{"num_hidden_layers": 13, "hidden_size": 320, "n_experts": 16, "experts_per_token": 1, "d_expert": 432, "d_shared_expert": 0, "hidden_act": "tanh_gelu", "moe_layers": [1, 2, 3, 4, 5, 6, 7, 8, 9, 10, 11, 12], "router_score": "sigmoid", "normalize_top_k": false, "routed_scale": 1.0, "balance_loss": 0.00266, "balance_bias": false, "init_std_router": 0.0311, "lr_router": 0.00105, "num_attention_heads": 10, "num_key_value_heads": 10, "head_dim": 32, "vocab_size": 8192, "norm": "layernorm", "norm_place": "pre", "norm_eps": 1e-05, "positions": "rope", "rope_theta": 76600.0, "rope_fraction": 0.5, "qk_norm": false, "attn_scale": 0.177, "tie_word_embeddings": false, "parallel_block": true, "init": "trunc", "init_std_qkv": 0.0229, "init_std_o": 0.0, "init_std_up": 0.0229, "init_std_down": 0.0, "optimizer": "soap_variant", "learning_rate": 0.00355, "beta1": 0.95, "beta2": 0.95, "weight_decay": 0.088, "lr_head": 0.00677, "max_grad_norm": 1.0, "warmup_steps": 200, "schedule": "wsd", "decay_fraction": 0.885, "decay_shape": "linear", "final_lr_fraction": 0.0, "batch_tokens": 65536, "max_seq_len": 1024, "doc_mask": true, "train_tokens": 457700000, "max_steps": 6984, "dataset": "wikipedia_en"}
Below are experts of layer 10 (counted from 0) of a mixture-of-experts language model. Rows are named router (the router's row for the expert), up (a neuron's input weights, with its number) and show model dimensions 240-319. Each number is 50 + 10 x the weight over its row's rms, rounded and kept within 0 to 99.
Before each expert's rows: a language model's description of what the expert responds to. This comes from a sample of Wikipedia text that the model never trained on.

# expert 15
Description: Line breaks in lists and after headings, == heading marks, opening quotes, and word-start prefixes like re, un, ex, pre.
router:62 49 49 49 37 41 51 44 59 45 51 57 43 45 38 43 35 43 44 71 55 52 39 45 50 44 63 62 50 46 66 63 41 52 61 40 57 52 58 31 45 72 53 60 51 53 38 27 45 57 57 42 54 36 42 55 49 60 54 46 63 43 51 39 71 45 65 63 67 33 27 49 43 61 41 33 50 44 49 44
up0:43 37 64 52 60 54 57 44 47 36 36 52 49 40 53 39 35 53 58 64 52 58 50 51 64 55 58 55 60 48 30 51 51 66 59 41 54 42 54 43 62 62 53 46 44 49 41 38 50 56 52 45 57 35 48 43 37 47 67 50 64 44 46 46 63 52 51 37 49 29 54 38 46 43 49 46 57 62 62 39
up1:36 55 53 62 56 56 30 62 49 39 45 48 49 60 41 52 41 60 40 38 51 68 52 55 44 46 49 39 63 51 23 36 59 44 49 36 58 35 36 37 53 70 53 42 51 45 48 46 45 54 43 64 47 46 41 53 53 64 59 65 63 50 43 61 38 39 41 37 49 54 47 65 53 52 42 66 58 26 43 42
up2:55 32 44 50 64 57 54 60 40 43 61 46 44 42 28 41 35 34 53 46 23 53 66 47 34 40 33 66 59 50 58 64 39 49 51 44 71 38 41 49 63 42 52 53 49 61 33 50 42 56 46 49 75 48 50 56 53 58 67 51 60 48 53 33 52 64 68 53 62 42 43 49 52 56 46 55 57 66 56 41
up3:45 39 63 56 61 54 49 42 52 49 49 43 42 50 43 68 48 52 47 53 43 54 55 66 28 38 43 62 33 40 47 45 47 38 37 33 47 50 46 54 36 51 64 52 52 57 49 44 35 51 65 59 54 46 35 45 34 62 54 47 49 22 59 62 58 50 50 40 30 56 44 53 46 54 57 48 70 42 45 58
up4:45 59 56 66 66 58 54 49 34 45 47 54 60 47 46 59 46 49 63 40 52 45 48 37 68 53 48 45 51 49 38 38 41 58 52 52 40 35 42 45 39 50 63 57 60 41 50 58 37 34 49 28 44 73 50 48 35 65 57 34 69 55 46 63 46 56 70 42 47 52 44 46 54 55 49 67 43 39 47 43
up5:41 47 59 43 48 36 54 48 29 39 56 36 47 70 56 43 43 54 51 58 36 69 58 52 46 54 38 39 51 45 53 65 46 42 64 49 57 46 47 31 40 63 42 50 43 56 49 30 61 63 51 49 50 32 47 50 44 43 47 62 30 30 62 44 47 44 47 60 66 56 61 44 69 42 59 61 49 53 63 43
up6:57 42 41 37 48 42 55 57 57 55 55 51 40 57 42 69 40 44 45 53 50 40 55 58 49 37 65 56 61 31 47 50 52 48 55 36 43 63 48 49 39 62 52 57 64 69 65 62 62 38 48 59 64 54 41 51 28 43 49 52 51 40 53 55 66 47 74 54 58 42 43 65 58 49 51 31 30 57 44 50
up7:42 28 72 53 41 58 41 62 66 40 58 76 22 56 47 53 56 49 32 50 68 68 38 42 35 50 57 44 60 61 43 41 60 47 57 53 39 49 51 42 48 62 44 50 43 34 52 34 65 65 59 50 29 59 52 46 40 46 44 59 55 40 52 42 67 46 60 48 61 32 55 58 55 36 67 36 42 47 59 41
up8:51 45 40 49 51 45 56 59 40 39 63 51 43 33 46 47 40 59 58 51 62 43 57 42 32 18 50 42 79 46 43 35 52 51 60 51 37 49 35 43 60 55 38 29 58 47 51 71 62 52 60 50 73 58 64 39 42 40 48 34 39 49 52 43 47 47 55 63 44 65 54 73 60 46 42 46 63 49 57 47
up9:65 45 48 49 55 50 55 54 34 54 61 43 57 57 64 41 40 32 43 66 58 62 39 58 64 35 59 44 48 57 39 41 48 63 49 54 63 46 57 47 40 53 40 58 50 42 63 60 42 26 43 43 48 51 49 45 42 59 33 58 49 42 42 54 56 45 40 69 41 58 47 59 40 33 52 56 48 53 45 35
up10:53 50 68 40 56 42 56 55 53 49 53 56 50 43 41 48 39 60 53 50 46 40 51 58 30 53 52 55 48 66 54 60 60 41 46 43 81 55 62 55 47 42 48 60 44 58 49 17 45 59 54 61 57 53 35 31 39 49 46 63 54 48 52 40 45 43 58 49 54 58 50 49 46 67 54 55 53 59 67 52
up11:43 47 38 55 39 43 59 49 51 45 42 48 48 45 49 64 45 64 52 38 52 58 40 49 56 45 43 64 50 35 61 35 46 66 57 39 39 46 48 54 39 37 47 41 49 56 67 40 39 37 68 60 47 35 42 47 57 69 40 74 54 59 55 53 51 66 43 44 47 42 40 47 44 45 57 49 46 56 54 62

# expert 1
Description: Subject pronouns and nouns before a verb or heading, such as he, they, she, players, Career, Species, and name endings like Hussain.
router:41 44 39 41 55 53 50 46 43 30 65 48 63 48 49 55 42 50 57 64 45 53 44 62 33 42 40 53 64 47 51 48 66 40 59 51 46 50 56 62 40 49 36 64 36 53 63 63 60 51 53 55 54 55 40 53 69 48 42 50 54 30 51 38 42 47 52 63 59 32 53 37 57 38 44 52 50 49 51 38
up0:42 45 50 51 48 36 44 58 42 36 60 54 51 66 34 43 51 48 40 51 53 55 50 34 64 39 43 44 66 56 38 49 48 44 52 61 52 60 49 62 57 47 40 65 41 42 63 42 50 43 26 50 35 58 45 56 51 38 33 48 62 58 43 60 45 46 46 61 45 51 85 56 47 51 55 55 58 44 57 34
up1:41 57 28 43 62 35 44 52 52 54 67 41 40 39 53 68 70 50 84 53 42 61 60 47 45 54 52 49 54 44 49 53 56 26 36 58 60 56 63 54 45 55 42 36 54 48 65 52 40 46 47 62 42 50 48 58 25 49 52 50 48 25 38 41 61 47 32 46 54 39 33 37 38 49 48 29 56 58 41 38
up2:55 39 41 54 49 52 47 46 22 56 51 58 51 37 56 48 53 55 67 36 47 45 53 34 58 52 55 52 56 31 51 46 67 34 59 44 57 53 53 47 64 54 42 45 43 49 49 57 56 51 59 47 41 47 44 59 54 58 35 46 49 64 64 59 35 66 51 47 55 50 54 51 64 33 63 49 60 63 47 68
up3:39 53 59 42 49 40 53 45 47 53 51 51 58 54 51 65 42 34 52 37 46 58 44 48 35 23 49 27 63 53 42 41 34 47 46 56 50 52 62 55 69 35 65 67 59 58 55 61 63 42 58 70 58 57 38 63 33 65 57 50 62 51 40 48 48 49 68 38 59 41 54 55 34 46 52 46 47 55 59 55
up4:48 51 51 58 33 43 36 56 54 40 63 47 43 34 26 53 58 38 50 47 59 57 35 48 50 48 46 58 55 62 36 43 57 42 49 67 51 56 36 53 51 56 35 65 44 62 46 76 49 58 43 60 38 56 57 39 40 62 48 39 58 41 50 47 45 61 47 50 42 62 50 40 80 53 36 46 67 45 41 41
up5:54 54 68 41 53 46 68 66 47 27 51 45 53 51 45 42 50 51 42 73 46 42 52 55 44 42 46 41 62 47 38 46 54 56 36 63 15 41 61 50 54 47 65 35 23 65 43 46 55 34 51 60 41 39 55 60 53 41 45 59 38 44 37 43 42 52 44 46 49 59 45 61 66 51 51 41 38 44 40 61
up6:38 42 48 43 58 50 58 57 50 41 47 36 63 42 59 40 50 61 39 47 45 74 41 49 55 36 52 48 40 45 51 55 36 51 47 46 44 57 71 30 47 33 41 49 61 59 53 69 52 62 50 49 53 55 55 53 48 38 61 47 48 41 80 47 57 47 65 33 40 62 51 45 70 48 45 43 54 65 55 40
up7:72 33 35 68 50 42 60 45 56 42 55 62 64 42 41 56 51 57 43 46 61 54 50 45 59 41 35 62 48 60 60 48 47 43 34 42 62 50 61 50 46 40 51 57 35 53 53 62 45 57 50 65 60 55 41 56 61 64 45 44 37 53 45 58 44 40 48 63 63 61 45 53 62 55 38 54 49 24 60 48
up8:47 37 74 45 58 54 35 44 50 49 39 55 16 52 54 50 56 58 55 43 62 46 64 59 48 69 55 72 38 58 53 42 52 37 61 55 56 52 53 40 42 46 51 50 35 57 53 45 41 64 34 66 53 55 54 57 42 51 57 58 58 37 51 31 48 55 48 39 48 64 52 60 52 49 50 48 66 30 58 53
up9:39 49 45 55 53 53 52 48 49 37 61 37 53 59 62 58 52 59 45 36 54 63 38 44 51 49 65 32 54 56 41 32 46 53 49 51 43 48 56 40 59 50 55 52 49 66 35 63 48 36 52 56 43 62 49 58 50 55 41 49 34 38 39 54 43 45 53 52 40 46 51 42 55 48 39 36 60 46 55 30
up10:51 53 41 61 37 31 60 44 45 49 32 42 42 56 29 47 45 53 49 57 59 53 48 38 57 47 55 32 39 52 50 50 43 55 61 53 40 68 68 42 41 49 54 50 60 43 44 41 30 43 61 52 68 48 53 41 59 63 50 39 56 20 57 55 40 35 61 50 38 49 46 35 36 57 31 54 61 43 55 45
up11:40 26 50 43 45 50 65 43 45 49 52 47 64 43 50 49 63 30 23 39 44 47 45 50 42 56 52 47 51 46 48 43 24 43 63 68 35 56 60 47 37 62 33 31 53 49 63 42 48 59 47 64 42 65 53 42 36 41 39 44 49 63 59 61 40 52 60 51 39 52 38 49 45 47 43 62 56 47 55 50

# expert 13
Description: Standalone spaces and opening brackets after table pipes, colons or dates, before numbers, as in In office 1966 and | 1st.
router:58 52 51 49 47 64 54 57 54 47 53 42 46 52 43 57 68 40 46 52 55 63 49 61 57 20 49 59 56 44 53 39 62 43 52 35 62 46 50 35 51 49 45 63 60 45 37 52 43 52 49 63 37 34 56 49 67 46 59 48 68 49 54 47 63 52 43 70 53 38 17 51 43 53 56 42 62 57 56 32
up0:43 36 63 57 53 53 49 44 36 52 62 49 51 38 61 46 52 53 67 53 59 71 65 50 51 41 51 50 40 56 39 63 49 55 46 21 57 64 55 62 52 32 51 37 33 45 65 66 37 57 43 63 54 38 58 60 54 48 63 47 44 62 50 47 54 40 49 71 47 68 49 35 49 53 56 39 32 60 37 49
up1:57 51 50 39 41 38 70 38 64 48 48 56 63 13 48 54 62 37 48 59 45 58 54 72 49 37 42 58 27 39 50 54 41 54 35 51 39 61 60 64 59 51 50 53 56 54 59 52 48 49 37 62 52 62 54 56 50 35 57 53 54 49 56 50 36 48 39 44 44 54 35 58 52 56 39 63 53 53 53 26
up2:39 67 59 62 66 50 46 46 57 40 64 54 45 52 65 53 44 43 51 30 68 46 46 57 59 41 49 33 48 51 50 38 64 43 60 52 51 37 48 41 53 60 40 48 52 42 37 57 53 40 41 46 52 53 48 27 51 59 46 38 54 54 40 55 48 60 56 50 54 36 61 40 53 44 67 25 50 42 38 46
up3:56 62 50 58 47 49 58 42 52 32 58 54 64 45 53 49 57 50 55 37 39 44 63 29 42 59 46 66 43 54 48 46 63 52 48 36 48 41 36 40 63 45 45 49 51 60 55 45 43 64 45 61 58 40 59 63 61 55 50 38 57 36 48 66 42 54 40 44 40 59 40 61 51 84 41 51 43 48 43 65
up4:33 46 52 45 50 42 49 62 43 48 41 35 48 50 49 46 47 59 43 47 60 56 60 49 72 50 57 54 78 62 60 48 44 40 53 43 35 39 46 61 60 46 46 57 52 31 66 45 43 39 38 50 53 33 53 45 53 54 55 45 57 44 50 56 39 62 56 62 65 43 39 31 53 52 43 44 55 38 55 79
up5:55 43 48 61 39 54 48 41 49 38 37 40 55 51 56 63 31 37 60 29 55 23 44 59 53 40 55 52 56 65 63 44 31 55 52 47 41 56 52 53 48 43 47 38 51 60 57 48 50 45 54 65 43 44 51 53 38 50 42 33 37 47 62 51 57 57 64 43 53 44 37 44 55 52 48 66 55 36 39 38
up6:35 41 43 47 50 38 46 58 57 39 40 33 63 49 58 55 41 44 50 51 62 39 55 50 50 45 48 31 39 64 46 41 39 42 41 50 57 62 35 37 53 54 36 48 47 47 47 55 60 59 44 64 41 45 66 44 40 45 52 52 63 38 32 45 50 42 31 50 40 39 51 63 51 59 44 47 39 48 64 40
up7:68 47 50 49 50 63 41 41 59 52 56 54 50 42 54 69 54 54 39 66 46 45 46 50 33 55 56 53 49 54 55 40 68 56 47 75 39 40 44 51 61 56 49 46 63 47 47 57 39 30 47 56 46 68 49 33 62 36 46 48 49 48 38 49 48 67 48 45 56 37 43 57 47 47 59 54 46 42 56 60
up8:50 66 50 51 58 61 64 62 70 52 41 27 59 57 47 49 34 53 64 44 55 36 51 76 52 47 61 49 65 37 42 57 47 27 45 50 64 39 42 39 43 54 54 56 51 37 35 41 37 60 56 49 55 39 50 41 59 46 56 34 73 60 59 54 53 63 48 76 49 53 32 46 56 61 60 71 36 55 46 53
up9:47 28 46 55 49 69 58 53 55 39 49 41 38 48 49 55 48 56 53 45 51 48 62 36 43 41 52 64 63 40 48 41 65 58 70 37 56 46 57 44 38 42 51 51 41 62 61 46 45 66 43 59 54 38 59 55 40 58 55 38 52 52 42 36 54 57 53 44 30 57 59 50 45 58 57 64 53 66 47 41
up10:47 38 49 63 59 39 58 41 48 51 48 46 41 54 42 58 59 50 51 41 51 48 54 59 42 57 62 49 51 58 63 45 53 51 57 68 51 46 50 37 43 53 58 45 56 40 44 50 50 50 36 54 41 54 54 40 36 45 42 44 61 49 39 69 69 38 54 47 48 56 33 49 53 59 51 50 43 54 43 53
up11:56 36 66 44 52 56 43 43 41 57 59 45 40 52 52 48 50 33 36 61 41 47 44 44 55 45 52 57 47 53 56 58 36 31 36 29 60 52 38 36 34 41 50 45 61 62 42 63 56 48 55 42 52 57 45 43 45 64 54 52 60 54 42 61 34 66 41 52 69 59 65 53 38 54 43 40 30 58 53 49

# expert 4
Description: Auxiliary verbs and prepositions following a subject or verb, such as was, is, to, with, for, as.
router:44 44 51 61 51 39 54 41 54 58 64 66 57 42 47 39 52 50 57 44 53 59 52 62 34 45 62 50 40 41 60 55 53 49 37 47 42 52 31 43 45 47 52 67 50 64 46 53 32 50 44 46 38 49 45 48 63 50 49 40 42 56 40 49 32 59 76 36 56 41 43 56 76 65 46 58 58 65 53 41
up0:67 20 53 66 76 41 37 50 50 51 58 41 48 52 47 33 54 43 42 68 43 65 23 45 44 47 51 48 57 44 55 49 59 45 26 46 53 59 38 53 53 64 45 62 62 40 39 53 41 42 56 51 46 46 53 49 52 45 57 39 62 41 24 49 48 38 43 54 32 63 57 63 57 52 41 36 44 66 39 49
up1:31 49 68 55 41 48 36 43 44 36 50 48 43 63 53 45 39 45 30 48 41 44 62 55 37 60 66 57 53 40 50 47 58 55 34 37 36 50 55 57 53 55 52 44 64 66 61 53 36 35 54 37 50 37 51 67 49 42 50 43 56 59 43 61 54 51 43 55 49 69 49 69 50 64 38 37 64 49 55 62
up2:57 39 51 47 58 75 29 59 70 32 58 53 59 57 50 51 54 34 36 68 37 44 46 67 59 40 50 41 32 58 38 51 57 56 64 45 49 37 31 62 42 33 73 55 47 42 41 52 40 43 53 50 35 46 30 43 40 55 58 37 60 53 69 37 47 51 66 63 35 39 55 42 44 58 62 54 50 43 54 45
up3:53 39 66 28 42 47 65 40 52 76 48 51 56 42 43 52 73 57 72 48 49 49 60 53 47 54 57 69 59 37 58 52 40 52 52 61 52 50 49 29 58 51 63 45 42 35 49 72 31 76 50 55 64 45 57 58 44 43 63 41 42 32 66 30 52 27 44 60 45 30 60 51 33 48 31 56 69 42 36 50
up4:72 59 36 42 48 49 57 41 69 66 46 58 53 55 72 50 55 66 45 66 34 34 29 38 47 49 68 52 39 39 50 52 60 36 47 56 40 39 48 42 51 62 57 48 38 56 41 63 42 47 51 55 53 60 36 51 52 47 58 39 52 46 30 47 61 68 37 42 46 52 51 38 54 57 52 76 53 51 49 47
up5:39 50 51 61 51 41 52 53 36 38 47 48 48 61 50 40 64 50 65 42 61 58 41 63 48 58 50 38 50 47 51 70 49 43 53 31 48 44 45 57 61 52 37 58 51 32 58 39 38 49 69 36 51 49 62 33 43 70 38 42 59 46 49 47 26 42 53 45 43 61 48 57 49 58 41 57 55 60 57 43
up6:32 60 46 49 52 55 70 31 57 49 51 37 59 56 49 46 49 49 27 49 37 60 50 38 50 45 67 51 37 45 52 39 42 47 46 46 37 50 34 39 58 48 50 56 48 56 58 49 53 27 47 40 38 51 43 42 43 42 62 55 53 63 56 61 46 52 70 38 57 71 41 43 62 41 60 41 70 39 68 64
up7:50 49 53 49 42 59 52 32 45 67 61 51 37 23 58 44 48 68 42 67 46 42 46 49 49 38 45 37 45 64 60 48 52 57 48 50 57 61 47 50 50 45 53 47 57 62 32 46 52 62 53 53 37 56 48 53 53 49 50 63 48 52 49 42 51 47 51 50 54 53 50 50 36 59 46 51 69 43 69 54
up8:38 47 52 57 56 48 55 46 63 54 60 59 40 64 61 54 53 44 42 50 53 55 41 83 44 53 47 54 49 63 53 49 61 50 64 49 54 42 54 75 65 63 54 37 46 69 56 57 57 51 42 45 66 50 40 44 49 60 54 47 42 52 55 48 41 38 55 59 39 47 51 42 56 57 38 61 43 35 57 42
up9:56 58 53 45 47 47 46 51 56 56 66 57 68 42 45 33 65 41 57 40 54 57 45 48 48 61 59 37 48 47 54 74 49 52 60 42 50 35 41 46 28 51 57 35 50 48 52 47 46 56 48 63 41 30 62 46 54 46 49 52 37 55 59 38 56 56 58 66 53 50 49 60 71 32 57 49 48 58 49 41
up10:60 56 47 52 52 60 45 71 29 38 50 58 46 39 52 49 69 48 38 61 47 51 41 34 50 47 38 40 35 30 45 58 54 47 55 59 29 59 49 53 70 47 39 48 31 51 51 50 50 36 55 54 53 58 50 73 48 49 41 42 65 61 46 56 43 45 49 63 67 54 60 43 37 44 52 69 62 53 67 50
up11:71 36 49 41 40 41 58 42 62 46 44 44 53 36 51 42 45 56 71 44 53 51 66 38 60 35 66 59 50 59 54 46 55 54 53 63 47 41 44 59 62 58 42 56 34 38 41 44 46 44 49 47 26 51 54 66 39 63 42 43 47 39 49 52 46 44 50 60 40 67 54 43 57 61 66 44 39 59 51 52

# expert 5
Description: Capital-letter acronym pieces and chemical-name fragments such as phen in hydroxyphenyl, CO, MS, AMOLED, plus drug and gene.
router:64 57 67 56 33 56 32 45 56 69 50 41 52 39 47 43 39 46 41 35 56 39 52 50 34 42 53 56 64 44 67 52 54 48 45 48 38 49 54 28 40 57 63 48 41 39 50 61 29 49 36 50 61 47 51 46 52 55 44 42 27 55 46 54 37 63 62 58 44 52 60 47 51 48 54 52 56 33 46 59
up0:51 48 58 44 31 51 65 23 55 59 47 57 59 59 58 64 46 58 70 57 59 32 50 53 33 41 49 54 83 49 49 44 56 62 50 49 41 37 51 52 48 47 53 48 38 46 50 50 55 30 35 55 45 50 43 57 42 52 54 52 45 58 60 45 32 65 52 44 35 52 56 53 52 47 45 53 44 51 21 43
up1:42 33 48 56 39 48 49 63 68 59 50 51 48 54 54 31 47 35 54 54 24 56 41 42 56 42 46 47 58 51 61 53 60 58 55 56 49 68 49 44 45 39 53 62 40 56 59 42 38 44 40 56 59 34 42 48 61 44 47 48 57 51 45 38 49 41 40 61 36 52 53 41 66 63 72 58 51 49 43 38
up2:63 42 62 49 31 58 43 43 55 37 59 56 59 36 63 48 60 64 63 60 64 46 42 36 52 50 51 54 43 66 43 63 60 33 37 46 38 59 52 35 48 71 58 56 48 32 56 66 40 49 53 42 33 44 56 35 74 39 46 64 57 55 49 40 57 39 57 59 52 42 57 47 50 30 56 52 66 64 52 58
up3:41 49 44 42 46 62 57 28 16 57 50 38 59 54 67 42 48 52 65 61 43 65 56 47 34 32 38 60 63 26 45 48 49 40 49 50 50 57 50 47 61 45 45 50 39 42 49 36 40 62 39 67 71 38 44 36 63 56 62 48 44 56 77 49 56 51 64 64 67 57 74 44 47 58 49 57 47 45 53 44
up4:59 46 69 51 38 60 50 52 42 49 49 41 46 40 47 48 53 45 57 49 68 52 47 67 50 63 44 50 54 42 61 52 36 41 52 30 51 48 50 51 49 42 56 48 65 52 56 41 52 47 23 47 48 46 48 33 78 53 34 37 49 48 47 53 53 52 44 47 36 47 48 47 46 50 51 59 38 52 52 42
up5:42 48 51 61 54 50 43 57 46 59 66 55 61 70 67 58 61 45 50 55 50 67 32 49 24 68 50 44 72 50 66 48 63 59 37 44 36 41 50 51 69 57 47 53 48 46 24 53 36 63 54 49 32 49 31 48 55 64 47 51 26 41 57 55 45 52 83 38 52 67 56 45 42 45 56 64 47 54 33 55
up6:32 36 54 59 27 57 60 41 40 33 54 43 27 44 37 30 62 49 59 51 65 66 42 42 39 72 46 61 56 35 54 51 48 43 53 47 47 42 52 52 48 49 73 44 41 65 47 35 35 30 58 51 47 50 48 44 57 41 33 46 40 41 29 47 43 56 50 46 43 39 43 42 41 42 65 43 47 34 29 38
up7:58 64 50 47 50 51 37 60 57 47 59 50 50 44 59 49 37 45 48 48 42 24 35 55 43 59 52 50 51 74 60 65 53 39 56 64 31 55 58 47 60 57 62 57 63 62 45 68 54 34 38 43 52 55 47 64 44 55 50 61 58 43 50 42 53 31 42 37 39 48 52 26 41 66 41 53 53 41 54 60
up8:42 64 55 41 47 60 41 57 43 58 36 52 48 54 43 62 49 53 56 35 54 33 52 40 44 60 45 76 55 65 43 65 43 38 55 47 61 53 52 56 63 52 65 45 50 55 52 47 60 56 56 36 56 36 55 45 58 51 53 48 56 40 48 45 51 44 54 37 51 61 51 35 54 55 48 61 50 45 40 61
up9:72 50 58 37 49 47 47 53 41 54 51 45 47 58 47 48 53 53 61 57 56 56 36 48 45 31 49 47 53 52 55 60 36 47 65 44 36 45 61 32 38 67 67 60 50 63 55 53 57 53 48 25 53 18 53 66 52 45 64 40 67 52 60 44 59 57 48 48 73 40 43 40 30 25 38 55 47 43 36 39
up10:45 64 62 57 39 44 48 55 33 73 46 54 31 59 45 34 50 39 53 63 54 50 38 56 35 49 54 48 48 55 24 46 56 56 44 34 47 54 53 51 54 60 64 53 51 43 41 58 41 46 54 51 61 40 43 53 60 54 49 47 53 50 38 52 44 50 41 57 60 65 36 48 52 58 49 57 39 52 45 47
up11:48 52 56 54 55 46 38 36 23 76 46 60 57 42 55 43 45 57 36 69 64 44 66 66 57 40 50 43 69 47 55 58 53 52 54 43 34 51 50 30 53 57 43 52 64 47 43 68 46 48 52 36 55 48 69 42 56 72 49 48 52 63 51 62 57 37 57 56 43 53 44 52 64 51 61 54 49 58 47 46

# expert 7
Description: Capitalized words in award, title and place names, such as Grammy, Award, Best, Prize, United, Angeles, and first names in credit lists.
router:56 73 47 49 31 53 54 60 56 47 52 63 52 59 56 48 45 54 55 30 55 45 34 45 52 21 55 48 46 57 57 42 40 48 61 61 27 44 32 29 62 44 47 55 65 50 33 60 37 26 61 46 47 58 60 61 46 41 43 58 55 54 44 42 58 55 44 52 47 47 53 38 39 35 51 58 57 62 42 61
up0:46 38 59 31 59 56 45 62 47 44 37 37 45 53 50 39 58 43 51 52 53 53 37 54 47 47 53 47 66 37 59 54 53 43 57 48 50 44 60 30 53 44 36 66 47 51 42 52 63 51 66 40 38 56 43 36 44 55 63 54 48 52 47 54 53 47 56 39 39 40 30 43 54 22 52 52 53 55 44 68
up1:55 49 59 45 43 54 66 63 48 40 40 43 41 38 48 62 49 61 45 37 52 46 41 59 57 47 51 33 56 56 67 58 50 69 39 54 47 32 28 20 49 51 70 52 53 54 41 54 44 63 55 61 58 64 42 40 41 36 44 53 67 49 48 49 60 53 67 47 47 73 38 48 51 63 54 50 35 61 30 66
up2:42 60 68 44 49 58 40 46 52 51 30 47 30 65 55 51 50 54 43 47 61 57 43 55 49 45 49 49 78 43 46 47 49 46 59 54 62 52 48 52 44 42 48 46 47 58 55 56 39 57 51 47 55 48 40 58 48 44 58 46 68 68 58 57 58 40 49 61 45 58 50 55 57 54 51 54 68 55 61 58
up3:55 34 46 55 60 42 48 67 44 37 55 60 45 52 58 54 43 32 51 53 49 51 56 36 54 66 61 57 53 38 41 24 62 47 50 52 57 47 54 62 52 46 34 57 59 45 53 39 48 48 40 45 56 49 66 56 58 56 60 40 55 61 36 51 31 54 28 58 58 56 34 54 33 58 43 65 46 44 39 47
up4:47 45 49 51 53 43 46 46 51 54 46 36 43 52 39 50 52 41 41 44 65 43 38 46 67 22 61 53 59 53 53 52 51 50 59 56 44 49 56 41 61 33 45 51 54 60 63 36 45 46 43 61 51 50 68 69 34 55 53 45 58 48 38 62 36 53 34 51 58 29 60 29 55 52 55 50 65 43 57 42
up5:76 46 25 65 42 52 59 45 41 67 43 50 33 28 63 49 49 55 61 34 47 40 41 48 47 55 50 64 45 28 30 55 41 47 55 33 38 42 35 48 60 60 53 71 54 36 37 44 57 61 57 58 42 50 56 47 36 45 45 51 43 51 55 53 47 53 71 52 69 57 44 52 42 58 63 68 50 43 56 51
up6:45 71 55 63 35 21 45 53 52 44 35 46 70 64 30 70 49 58 52 49 66 57 46 57 60 51 41 48 43 58 62 44 61 61 31 34 46 57 46 38 40 55 50 60 55 54 64 55 42 20 45 35 50 46 57 47 59 65 27 46 42 38 53 42 64 58 43 49 55 53 37 40 48 51 37 46 42 51 60 50
up7:46 39 64 62 40 31 63 49 63 51 59 43 29 56 60 38 46 48 62 59 59 47 56 62 69 41 50 50 50 41 50 43 57 56 48 51 50 54 60 60 41 48 43 59 63 41 48 61 42 36 48 49 57 47 64 45 37 45 46 53 53 53 71 37 50 65 48 51 57 42 66 38 43 35 50 46 60 50 37 53
up8:53 52 63 59 60 59 55 59 31 48 47 50 60 46 76 46 51 61 44 44 59 44 65 53 53 32 54 55 58 40 41 53 47 45 37 38 48 40 61 57 56 65 37 32 54 40 32 51 55 45 47 39 47 40 59 47 51 56 60 37 71 40 35 44 15 69 45 57 48 61 82 58 55 38 51 63 51 61 55 64
up9:52 50 47 35 54 49 47 63 28 54 51 62 34 49 48 37 26 49 56 37 61 59 55 48 51 38 52 39 50 53 52 61 52 47 53 46 49 44 45 47 41 42 53 62 43 32 67 42 50 52 42 58 41 67 55 47 50 53 30 79 63 48 40 53 61 44 39 48 37 39 60 44 48 40 61 41 46 55 66 39
up10:59 56 27 45 57 42 64 55 55 52 43 52 50 55 53 41 81 57 36 56 68 36 52 40 52 37 33 48 37 55 50 66 53 49 44 48 36 51 47 48 56 52 56 65 66 47 43 50 57 55 45 52 72 49 44 45 46 72 22 58 51 52 33 56 53 56 53 38 40 49 46 50 51 56 46 52 45 51 44 46
up11:48 61 56 54 51 35 23 54 36 37 46 59 38 55 52 42 49 38 36 56 51 55 45 58 58 51 48 45 42 48 58 53 58 54 67 38 49 41 50 36 37 68 36 61 55 51 47 38 39 54 37 62 52 48 41 65 59 43 43 41 48 46 36 52 45 61 28 46 39 42 55 64 57 54 55 46 70 65 38 49